Weights of a small mixture-of-experts language model, trained from scratch on English Wikipedia.
Experts: 16 experts in each of 14 layers, 144 SwiGLU neurons an expert, 1 pick a token, a softmax router.
Below are experts of layer 4 (counted from 0) of a mixture-of-experts language model. Rows are named router (the router's row for the expert), gate (a neuron's input weights, with its number), up (a neuron's input weights, with its number) and show model dimensions 0-127. Each number is 128 + 24 x the weight over its row's rms, rounded and kept within 0 to 255. Numbers have three digits each.
Before each expert's rows: a language model's description of what the expert responds to. This comes from a sample of Wikipedia text that the model never trained on.

# expert 13
Determiners and pronouns. Articles and possessives beginning noun phrases, especially sentence-initial The, plus the, its, his, this after "During" or "In".
router:125158106142144101115081141160112141149106133117119128119142128140111158108090094119130090131169103096120127136113153138115106140125147120142149148115121109189150135123119138130137150113126130129165170144096109129181121115151090122121116090066153109147132128116139090134128160117105129132134150125125190126119099116138136160119152146108179180148086100115121092134166169075129188132133
gate0:121081122135135132133128120137105131126127104136089158133100109135110135094151128110096152131176121116123135082136097137139094150114154144174153168110111164142113096127151103159107156123185117089169119113130180138146092113160094125175114106122173176147139130122112135117147072129166134092126154141130128121143097126167102098150156156110122102123168104098108127154139130096109146141125
up0:163139127146150097113159154149114148106119141152180077118104105152118157117143123163145144128147141131128110152154183150113147137170131092133139149147134134116094143087180113123132151135146146111117133096105111132126040127127108150132111098142090124149107096126139100103137109140117106134113123160119108115126155129112151110136162169163115145159116095086096088104099128145134140070137

# expert 4
Short word-initial fragments. Short opening pieces of words, often after the pieces al, h or a, e.g. al-ph-abet, h-y-brid, sub-tropical, pro-fit, M-icro-soft.
router:135132146145123114099116126121165140155133136123154129133140153097073123125100143165126111134130104140146122123129190102117120138155126151149170161112131112166150093117108125153088147098154130148138148131127109138133129152174116095112134102124139107116130091140094102135184157128118124109146136187096165153128163149126109118101105166067157112093126133162067118137138128080117102145162
gate0:171136149136148145129160117103120107117127131085130124149123150122133171139157159117132114129154146112117141130129130093164165167093169170160075173169147126107123102128133126119118143134106093122128094087149107135159171161094114091098157112117101095144105127116128093082126167168093157140141146116157125143123125113132120162124098162113181132138149097123099155147140093135122143111153
up0:145111127077157056150138139121135132115165098105128183096131125132132165139097125074088129137121123115132125147089140153100135163165100098135142126135094128141130141131146120143139120096123125144112101109131148131142112131124149152138116189165138164134116150153118106123141098045140128109102122103105115155113094140106126101131114103129173125152115183112108181129112146126110103137130

# expert 1
Digits in tables. Number tokens, single digits and small numbers, in tables and dates, such as ranks, scores, years split as 1'949', 20'30'.
router:151104162141144118130110105142172166111132141133159118124148129120122131133110149152141144093138083119089128123123129144087156145099133108179142151154111092141145126127116117133113134115102139132191156167140112134124130143116111117155128073103166096144095165091144095099129147073052127146152119159080163125145125138114134121093091142093140161129101134107134117139154129129110146150161
gate0:147110072155139168141153125124102117157135133122119106111110124115168157167148137126161145146121116136130124115123155117153108151098106123112156104095168084106137137128130163147145151170121087106098106113090121086117096155118119128146128122115134138135120079140082132092124076078113148164117096136095093102144105109147127083150134114148134093107112141140133151099116148136116088101068
up0:152144167129110132132152111128131125143125134191126154111115085169144131085098096133144151118161098142150105081147179138133194114080096150122131130153116125124132122067130121101133139115156129177160128135116103155152127111110112125123164074129124146178157163134135094129111137133110113143117130144136147121120160162134102145131132103125155124128127097106138148168162090110151101167123

# expert 14
Separators beside numbers. Colons, spaces, table bars, en dashes and currency signs between numbers in scores, tables and infoboxes, e.g. "quarter: 18–18", "£1,530".
router:120095161148147084105113102133164136127125100146173101142140145134109120095133135131105084079124124135128171142165128114087151150103146135126111147116137137136119135130164115143126164136105090131144135149091116151118106148144163075138152095076145091148079124099114148126133161088099087165114133135087184143135154120148101148116142123122145146136108132134107120107126173124093163167117
gate0:132114142152155120080121148094146138116122138122103140095124132151142163159128135135120116099109118129125138132159143104143140126085117153151104114133099160134158150094091123103193166109064117124140151155153103100103187181122168139128124088157139171180120160130104105106120114161101119101113151143101126137119137118146098081146111108135157158105103108129160126113136143144128122160134
up0:179110141116120137110131090122150121149119110127157134134103144121123123168135149196128128172154189109085119133120133122102104152151162129086121138123122120112127106110149132118112090100124141145116104114149162155140127132138132139097104185105114141091122192104142126144120141156140090148148093103150083120128196104113087143142132157118134115158166142103121136145146116117147179125135

# expert 2
Conjunctions and list punctuation. Commas, and, or, closing parentheses and dashes that join items or clauses in prose and lists, e.g. "Spanish and", "site,".
router:111106140119126142091134108188128163141114131127154091111155109115127157148110134118113144080134114189141141108178110146118160133125171150139159146128122142172145141084106103154104099106128085146154135154110083106115130089152110090122139112109129123162118102117143127110148155106106155167135124119117187145114113145094115153086126153112136144139119151135135091156136142120133123193161
gate0:093079139170126120119171138127124134121097137132141176104135094102079159125183139140121113143136122158104104172106113131145127100140139114103094139118137116081075098149109120162131136116126138140176157130123119112123150123173161121158130166164143123127170147121136131124152146108082145128082128107131140120110152143125121137091157119174118122123097179089105151133110111098115165100116
up0:111150099087129119140117126133072127101139074157102099131122112176079117088141150100140120167160102140122114116092128167151100120142118115116104118120147137122127140130102149127152122172127105126125164163106080111099104126166112120170138117158138130121154128130097158113116111138101130086139112071110125164082106143107126113099127128119112135158151130135110100087179173159115153136132

# expert 7
Prepositions in titles. Prepositions like for, of, in, by, from inside institutional names and titles, as in "Member of Parliament for", "Attorney General".
router:124100151108139113095135126203129116128134118147153138117149130131114203156108115151167119119148123138122160138131151168133183121086143109145120183125141115153135117140153119107101144105141121099159152140085096154114132100147136101153116141086132116168092132131120140142106158112117106120151125128106135115086104146131132132118125120132166164110113107156139117125154131076118184196127
gate0:107172128112117118092144102135136128147166081174172129158140120093136141092083135129112131188146126117123110171166160149107155161101169156132155118156138123118108114120101143105075104113114140111127122154107123102103165163146147117150158119134133132107151155090092123102120100105154128155090118122131142133129123162140144096106138134133155164080153128102148171169129102129127135152137
up0:120093178196119098117116145107124132138150134136133155124129169147106076103130130095134124131132124089104118153110109170148171106136124102176153088111137105141121119100105101133073171139144132084119144171123153141121110101137110108130084088137144098132127114148118115118088095157120110107121096141137105176134134127128144105083145114124129184151140103124115085126117096149139129113137

# expert 10
Verbs and event nouns. Content verbs and participles after was, to, has been, e.g. used, assisted, published, said, plus nouns like display and stability.
router:100133138126165108147092070131169112126147095144119122141151138152103167151119113125170146093123149133120125108159141129117118135116120135181165128103103106122146112099170118139147106096093124127186144120129118154130092122128106108152120109113162121142121150123117114162183128088092109162113133133109153117103146120160110161086109139121156166162090097128092097126162160144074106125130
gate0:115164116146132138082142083107109150173141079168127110127149118144142139160099150096150099127139120142126124135101142114148107129131086108088105145127111178117133121108149108103088153138172157112156113099118154070121096132083128180119133116105151124145139141151142097147139101161144128131124114148153132167162169144110164145095129140146157127136134081132141130127173139124163145133175
up0:149151199143101136117141097131106112137135131116117112183163127090128155135128156163131174109149166095129122116134113108155180168137122125112091140148117142169149141123137131122094145157138095087154146130126122143076153113124126109131157107099172125126141119110094102133133129195119157113169161115134166105118130140139108160128102136127115122150089103144118175079120128132154108136146

# expert 12
Foreign name syllables. Middle syllables of non-English personal and place names, often Turkic, Asian or Slavic, e.g. Mub-ar-iz, Kud-ar-at, Ljubljans-ki.
router:102148125110133096111120156173143183140113132098129177160151111142105121141114136139119095140129107132089114109164116136142136126145145090133127128119110091144171122156144108145096157129115141156133102151117145118158143151116162107151091125104156064166122108138142141134170150142085083150099109124105126109116111117083126131100131138126160128163104130158106120159129125153072165171173
gate0:138110135148096087134102142088051166129104137137132100146080109104132134116141158112127140126091078110098126164111147134164113144127145124151146146144112120147150107153179133157120121119150106090146099113143139113132125118122070114163077105134111093126136153087153122150134110140136166118101136092129153082108122135125110142126145106128130101179121089128162105181132115151119125122111
up0:125059138119141107156111137132099136177124117132132155135132141124135093122133078137117117173162126124092143144153132116097149123153130089137105144197138111135136125107091130129093110139139047160116118152131149144109114166110163115109098090146143115143131147116134109129127121114122148173164150101159144108153158144122163129119092094137108131113143104083152122132171139149128161168115

# expert 8
Word-initial consonant clusters. Word-starting consonant pieces like gr, gl, br, pr, V, L, often after line breaks, list dashes or table bars, e.g. Bel-gr-ade, gl-ass.
router:130132149091132129116090113192157122150095122102124123145125077115146159114089118119149095092147073109126141133116108122104142113087132112145145166169121106157107160122125100129107167098144127160153145153102121185165119131151150099133146095119112140138128142118152077135171131106101143129109141145116114122151132158145117106093119117113148180151095107108078141165139126142101126155146
gate0:138154120156166110115151141154128146162096102166102120129097151164133182114120097119126109125137165146116122183140102152098143120138129106123156149149185136108144130150160150106149115108148125135137157157121134115114088125094119135090144138098131137085180092120161145149150125118168148185136182112116103146118091150117175111143126123126150142152145097100128133148135159103156147151155
up0:130146113142081111141083142113130098120135154093114099122100160063107144106150151146132107107085130116143154115130089128109127104132142140142176128156144139161155149131128090154148112163140138118108123140163105137113129154119055127130104114183109151155151119139129138101131128151158140143195100124100172122100138115123119082101121142135158107130141153154123142150189126142150123119111

# expert 11
Noun endings, common nouns. Noun-forming suffixes like -ation, -ment, -ism, -ing and nouns such as film, school, station, album, office.
router:123120084162160153152114140166139122150138137138132107143116119159145116112109138140120114117149050170121143145147136159118145155104171117149175163108104130153153136110130113123109099086096127161150117130120113149137172128101120104151118096099117126172112140085119091113133120124086143173149126164108103087148138106177088126126087147112137128161116119126150108132157159092134126159102
gate0:137143160160156148097171139151108139168121126135173128112113177109139094123133130156111159094136129154138117130151146132077161116129115147146071144136105103101143150139147088143136118141149161145106133123096117144135115068131116166115144103142161112115111179095171121112155094100110148089098108139134087114153142123127121135142100143064162082141125116115103122123152139156154137127140
up0:136114087162111102130119125153109127159124096109106127089129124149143106130137092134102095125105123132150090091157110126100120107087107129135151118109121059140128145104126157151105182134143168092123148119145152088141123167122164081121118150081129133135117066159150133137111105129142106102101131089127110138138129113118144184133112096131159151117163146134099133115148116095131144171084

# expert 6
Mid-word vowel fragments. Vowel-led middle pieces of names and words, e.g. Alaw-it-es, Del-aw-are, Sp-ac-ewatch, flu-id, intens-if-y.
router:151148139135172159110135091113127175141111116105115086147122109085095121140099126160165130093137105140125155169135119142141105131157109119119116176140137134104096122144149139142151116109105123140161179146128106163141166146082103114147091132137152064162131137124120136114142098099064153140156172120100119140123128152130160149112116103114157171144109153109155096098153130111097127122112
gate0:086138188135120087100114106112145106107125131150130136101133149161126142138117113139133150097100109151143112096164150147135120124119120129139132129148130167153096120139131189138150140140098148151136117145109102093110112093146094120105105148177096095165107084130077133104116085095125162110146158143136133177094166133167148135121159131165181140164139136089142132112132141113113136101107
up0:139173164116102147143099141124103086101086079131113110117120110154114169132138120105131165114151116104114091098120101143152142111122131119116153107152116113120125140145173122115128144080121139157150180119112162121126117123159118110078085153134112143109121152110120130145085183137087151072168142145112153152170135126097167149110132104171096135121120110163151134096136110121118117126152

# expert 15
Capital letters in names. Single capital letters beginning words, acronyms or inner camel-case names, such as Cyber-R-ays, JTW-C, de M-ella, Z-W-ave.
router:138128164134133126149086129147134139096091118125134107104152144100067128106133175162130153093105086135098134177149143116106153126095128109146135179144163108125120142104105139157124137075138116180125127149076144114150130102120117113155155108125100095147097149113118106120165142122122127140161115130123154155123109131108142117079111174078165134150138137166111122161165119135116163155119
gate0:147112137122144145135116081139088102078138130098085130165148123148117145109123163115129115098125123162165117161166135119160130090138130106103113104123160103137132170152109126100093144115154117131098115170123100131135090122070102108119132135125128134108122087156105122127144118071113156136131133143133194139123117138110117158069138095110144152125148113145111172132086141090090147149145
up0:147150113113096105138154184124125184157110102090126131120143114099128124148127099093113150165127163072111082144100098135138116132109110171140140088102109116103139103140146137123161133096134118117096105096157126118130167115140117183144102128156107112136135112151134142132102142192146110128139133095129090120090103124131120117154162118161116105135094139129105095093166138117150087158109

# expert 0
Accented and non-Latin bytes. Accented letter bytes and non-English script pieces, plus suffixes like -ist, -ian in foreign names, e.g. Ángel, Zlatý, Gujarati text.
router:116146146130168087108104121128143109149100095121169133128155131162118144125143152125117098135089116150116121163106159121105123151141143079168149155157153117132167108104132165137137103108122120131160098165128076124104157137149158108170125149091091118130136130097136075133145107131131167156100135151096123125108111160142110094121134134133161110158086187126111079144143135108116121136179
gate0:122124115086108090097122082116137101161122081124158122105152153143124102094122138121139119128095134128156126142150179092119130097138126094096185120176095125135167139121154105095139143123113133111137107116165123134120177155175138121133127127140147109198094164113136110126141132092129122121161149135157163138109130128098086113124164129162091121109074145132126121097149125161113132098130
up0:136165082129146127140093092149113165093078087092141095101123119118138139110124094155130136116130105124156107111132139165118177145178121136129120098177161080155153127138112099126131104106137090123098103120146092105168141131151135112158108192101088122094153130108121125118105104099126134158144134116128149145132109112114150088125152086157093099119151103146133134115122143154119159110132

# expert 5
Mid-word fragments. Short letter chunks inside words and names after an opening piece, such as procl-am-ation, Pl-ot, Em-ir-ates, Messeng-er.
router:155093166113174138134083128144142171150088133114141118098156131133122137126157099141100150111098149159114082146102135106118140120092097151121143150111135133150191152151115139130084108101164154124134136142140128131152124132130133102177157103097124150165120135078098122108131139096123159114134168120086104104149165127121141158139087139102148134115072129158129104156125168143102131150107
gate0:140114137118158119096113161110114108092125177175107136135143104125127168107156114120135155152133123119121115092124158113129079161149101146113153123096101117112134127136139115113125099150093101124112126115134116187159133143136137151135117111116144127113148086159142145130113161180157153148141112109107180162076128137109110093108114170158169137181113117122089132111129172156112127132071
up0:144173148108137161129125126146113105148107187123133102127109111076154112128106102178100117140082123141147129108121152086090177130082151110110172127128088135138142137112170102127127148163116145105108160136141136141107128118136144110148181098108137136114124113078139117162116112117138128147140162091136186129140141154145122111154119111108123077115134121112118109119141067134166154108136

# expert 9
Sentence-ending periods. Full stops closing sentences or abbreviations, plus ordinal and word-ending pieces like th, nd, m in Isth-m-ian, eds.
router:128087166133122144139071131121148160116112169140151153126167094129105147093089088131097127138150118149145121112122146140102163137108117132118148141156129145146127109100118081164100147078142114151181150142109105191158139142127145144133124096062130105149114153151113121103112161131121089155093097134142124124104145105104094118135136167126137111130123153101131088123143145096115159138160
gate0:125139143101094178081123112124097101116147124157114122106159118154181162129123135148145129122151129136144115151199180112173097136127149128124155206134132111117104140131120138144087127143090103128125138100109153117115139129090134129076103124139166115127154086176115123133167107126121135148096142120126107106126122105092168133109159147151113117157120129114132096151133168129106155118105
up0:093119134113154154168166111142159085144161148105102149138107093133174122157103131128162145145117144134101136148080143172104158142134107142137131082139163070142133107167114117101139138119134135074149103145180077137099175120151112127099123154105141158123127101136134117131091126159137114125126113114113134116120164131160139170131163091123113128149089086120128157111142108124158150122118